Weights of a small mixture-of-experts language model, trained from scratch on English Wikipedia: 16 experts in each of 8 layers.
Below are experts of layer 3 (counted from 0) of a mixture-of-experts language model. Rows are named router (the router's row for the expert), gate (a neuron's input weights, with its number), up (a neuron's input weights, with its number), down (a neuron's output weights, with its number) and show model dimensions 0-127. Each number is 128 + 32 x the weight over its row's rms, rounded and kept within 0 to 255. Numbers have three digits each.
After each expert's rows: a language model's description of what the expert responds to; "gets" lists some tokens that make up at least twice as much of what it gets as of all text. This comes from a sample of Wikipedia text that the model never trained on. Tokens count by the router's weight.

# expert 2
router:088181129110164100127105168127104103122107165094144082101146112071098088123174144147148126128125113097169107094098104174158131111190088134126079172155111163124199147087185134194182163122115110120138129125123077118133160113143139118155139161118107070110048136136084142104065136187142180123188117078094122157135155089206151115156137133111111137112064134155127176067123119098103116126079
gate5:152136132129145067170109137133106134112147139160120143153146140126137077151141148115189087062147122105141130102092050164098124119117059183174098133117102118164126183156121139156113164089135122139142141060156126129090124146204166155194141108200109140161041125151114135095144103145107113138173145139101093160112176120107127180096103121130138170061110186086139188085116126126109098125191
up5:163120112109129112162132141132111146123123141117126119162116099098185124132100193110130100128078056183105123167127158160161113136115131130168038133090113129161126109160105174143133122101068086078158116178077145047075178124186118094128128142101124152163088051089094137119108132156103097215101156103189136114089134136080124134110072092113166060142134140152109111118113161129131102100104
down5:130065137130194125175155167154122112193132070123138110092151077152082156118196125150130142061092155185137134095123175111166134139110107110114145165123114160101147135077156121135136092142131101089143131130134117108143112099185096129064132192112130124046086213150148104142167136151134141165119120133105108121119137131164101073077172114133114208171176103183150091124130136120102156079156
It responds to: Mid-word fragments. Single letters and short pieces inside longer words, such as forg-o, dis-g-racing, Germanisch-en, plus some common words like in.
gets: " in", "e", "g", "n", "t", "y"

# expert 11
router:109170156137148144133138159122102104089075149171160160084138131159186151147132160124153080114116184151165147095045092182070108095082087138119183167135114098117151148123182058115124144141112116108135128085134143094199163125146136075169117102043085095112104173105081094125071136117138163150153098125123112103143153089144100146076100138117110134116112166108165182120168173151145165155169
gate9:088123125088148115127123141134087119048079099127123145153111129186144099164159199110085106125138174145119147062131161133128113189108089126101135121099088108178055181152125121097139095118157119129115131108184128098164176203163068078159100064106102112102095112118178121062133121156137137119165162116124125136160176139156165155094101158132113117063134143116137137106115076107124188141195
up9:135155128149120088066137059144118126164170180192092149124101169109085108183165159116110116161122161053158109148120137120187131105124146108133101177168133129181126110149158136134102135054072082197092090130173104138154109131102145113156139138118133106126156097108138130171160122170162134130095101150077115114165105118048069111094182152111097169115138076105146077087105159069138132105149
down9:113122186118115086099114096099135174125142085155085101160146106043162187096121167106163120121236193103119073113101093186132214182123086171120099134117131125163160111114121173085140123169162124122123143158134139128099143156110155158137162111089151119175136115161190184110116103135115146102176157111173121084134117158133181102167100138128070137132162148086160134104128116096158131121139
It responds to: Periods and full stops. Periods ending sentences and abbreviations (Jr., Philos.) and decimal points in numbers, plus CJK and Devanagari byte pieces.
gets: ".", " (", " in", " &", "{", "_"

# expert 3
router:109170160106198126101105109134099130122098182103141122117186129083126173090142126149106149121161105142103138116077128117158190108149134129145145185193108126160133138086166091185155156164092074098132129115085123124171141150160118113096101172112137077125043085109068145095085127148174183123165122071123152150107165096188087079150147135123103114138136112188101175065115163140102155126087
gate5:102113133135127183111124090105149144159044105133147144128147096136095118170108142112167118117197079084148128108082155166131090169069131116162125137158141175155133147143120115151124115119133072141121155063120103176135088152168180126169116074098096067104109183054073136119094123150141102219137143145154128111135151132205092123129078151113138158076112142083107189124133137143108081079108
up5:167115111143096099110118113133101182135108139118206174111100164068200157173146158141134099131133077173116088207141132121104159102146094124121184124117100116148112050135148159109113138178097125090148129138135138121119150109193169079072119105069090083174104114162134144098122139115130108152125118136199092144087192098120091111104111149146130146185136171143173087136103107058138131175159
down5:115147107071152161166144072147143144127190124155131044112139164189114128072046129141109178064119140165139126138144162096153148089153164117164136131061132093104101114113128139172169118111140137123076066147184146079132164110098082145065181124167115119117099133145118102115134119149153157099151142159129164119131056091103105140098158130140149147134168140223145104173132152131095176119151
It responds to: Verb context word pieces. The word to, auxiliaries like been, have, can, must, and mid-word verb pieces such as adj-ust, o-ust, sur-prising, explo-, att-.
gets: " to", " be", "ti", " been", " have", " not"

# expert 12
router:128167074078176122124149153133102129071093121170121105127151156116147082142174123070123116162150148116159143066116081171094187091138124129104129171162114113110094169151146062151161116144137099101178143106109067104137175109159146128156096091092057087122097170163138119090071130125203177133181122069133074168121175125149106158092132127118108162104112164117168187101147158149168145138106
gate9:090122168120164093128148137123120089130101108128089053117116154101149136159055153125105156133217170160131175057113146138191121167108081196125133133141105131101054126188142103085150085136103185120129091090154143110196135164137050060178083119111168136153154093128126140102153104137154117106149124129170104125109159108102140170107196104102172151107128129124109121115094133120128113141170
up9:068154124134081111119146079137133157182141149079104165145146143113129124187152103116093212148187146170170135088134129095167145073070098121063091140184125140193155109083116132157112101114120096223107086123202103067142103132136128138150101160181130071082071107099124130125159110143126136108146112130121163141159164094141079126110177125132127134094125081108148107115083147102123159109116
down9:103182156142131094127120123105160093117182070129170084108095106153152117148119144073136106099165155111122132184153110171131149161170148133114103123140131095141123128157155076094184126161125114219130119106179180161080116131118118110179138122102208169109125140135103159129161150155099148067131177102179178112155125146101176055134136126105148113148086192114100082063092106071090111123096
It responds to: Clause-linking commas. Commas ending a phrase before a further clause, plus linking words like with, from, including, between and such.
gets: ",", " from", " with", ";", " and", " between"

# expert 4
router:107175131132170137117116140156108114060090134093147125098148138122175071085193107068154100150174164080165161085106092098090144136146105111121156172112099115116107144090149077151144148135171081142131125079106119141131140090131166100146077143112047126130128143183092128132056103151168169131119103042075091140102116097194162111146107146117092169109093128131119170135094166099147198119134
gate9:121118110142153092153129140138127104105105127117115117115201128139165051111094118079098093131138171123112204067105123117113055195096115138111165138086115143177091136156112105148117121113146159130140105171106180109177167166135105155153132097096125118141146174157188091108135155094160133108108131103138121109128115105130130174107135172119100145023174058083191184165103092105144156110185
up9:146134109168105065068177126118135151124108146143193161140102158120139130211155138099088104154102084160150101106152129106153120080109131091134081105173139083131129095144103201093098107114068118154147135150187090114099065134181109099125119168119135103071106135079148141113136074111108201199127145132109138122134175168113113086124142058120118101179134093139112112108153129098094190167095
down9:146116163131155091107116154134138178146152110148093100142081093074050073112141122045154146138167147148062101151133075156131174112158095078135117119107133148168115119097127059111095176150127168146088156151127149152096065070140125206086093099095122155119095171145056196129113080165150123112115157100146156107099117154109103073141109130131117126121147160090128115065127129148118121169165
It responds to: Plural and possessive endings. Word-final s after nouns or apostrophes, e.g. assassin's, festivals, robotics, plus -ers, -ing, and table pipes after scores.
gets: "s", " |", "ing", "es", ";", "ers"

# expert 10
router:072205121153197136120120184136129101090069102162160117103148148155133125165189165145103132078142155113137178111128115166098174083106130106117114175150103111138121124162194140172136097164169118147071192120094074128099132107159090074156104163056100114124141062096121101129069118140186167120191118062106115156134140098123140135143157135118089169138123148127151153123110165116085169133137
gate8:104094097111151100153171113034115096076141091110169109109141105165140137138067171123136095152131131136178131135122153148152158131192128137162071112100105160108180125102146109121182143127136078115116095118142130019085144147154156166107175134128162134126093113146111097033080146127188155125130136148117111192106169105152124168201118145146178128182072116132144107127105123136090158149137
up8:108117032187143095181162148159090197057098147178141140099115139117144083115166148140089110130150178113087124162107121165135118092141118112173177130123133143067166121125093112104122164125109144064171131108099130119155148159104106195176158085155104172111124120076099151123210146159163133154173147126111130140106124128113101150183050126123200128144118137134100131097084142149086126093105
down8:057163110153118126161127146055153113120141091211123113110104110167140106059170118135117090107142104136134102143218161163126159082156123132087107129146128132101145093108123107165137142142114155169124104108126135099167118142145099109091144133071163087139133061148107160074021143092118117163088139132181128096172115124101090116106160125116169135117149139156184135151038104143126150163183
It responds to: Articles and determiners. Articles and possessive determiners before nouns, mostly the and a, also his, their, its, usually after prepositions like of and in.
gets: " the", " a", " The", " his", " an", "The"

# expert 15
router:099203098154134152140159148135173102126084162098129085125140188109151122120140126105142088151174145093178170078119108145072131095122102126126082156160166112106159163147218063154133121153112096119142144127121068151140133105126095102151119084123125128070073108116071121111149102164140155170156068119154067147110149129171132157112145127085116172103092173163176181069094171146173181112138
gate9:170137148146157109160116175184134126126138080144107108135106158135143098156141145079081138131177180175161167117116118157152107175104116186132143154106128119161068185166180103083101068164084132157139117154184126142184171161137046113156085036105130118066117135137082151142132128091146158180099148097152111131121108146101168137088156104130143147056116132091148155100102085085146154128142
up9:135155102140109104112124119125105136150126165149100174128149107116126084152148156127134096152168148179139132120117124124217131082145140087142084128122109125182133101105163127111060166133065137190095095162224090114129120166078146107157099101104159146057093099046147122130119102160171198147185146131092131134150129172134088135100166132170170110107123061118099092140119120075099087106087
down9:168151170129086100091068101146155145120123122105072162162099130062121047080112133063225134122186114132133068133125105159103196109170104106125108143150123150115186125111155158153132185131138139159097146173158141160088110113125134191112122074147190158078153123125125189161099147197122138114127155109137099097158094154113121070139127142126111178148143148109136131102128104068142108146135
It responds to: Table and layout tokens. Pipe separators in tables, line breaks, list dashes, quotation marks, and copulas is and was starting descriptions or infobox fields.
gets: " |", "\n\n", "\n", " \"", " was", ")"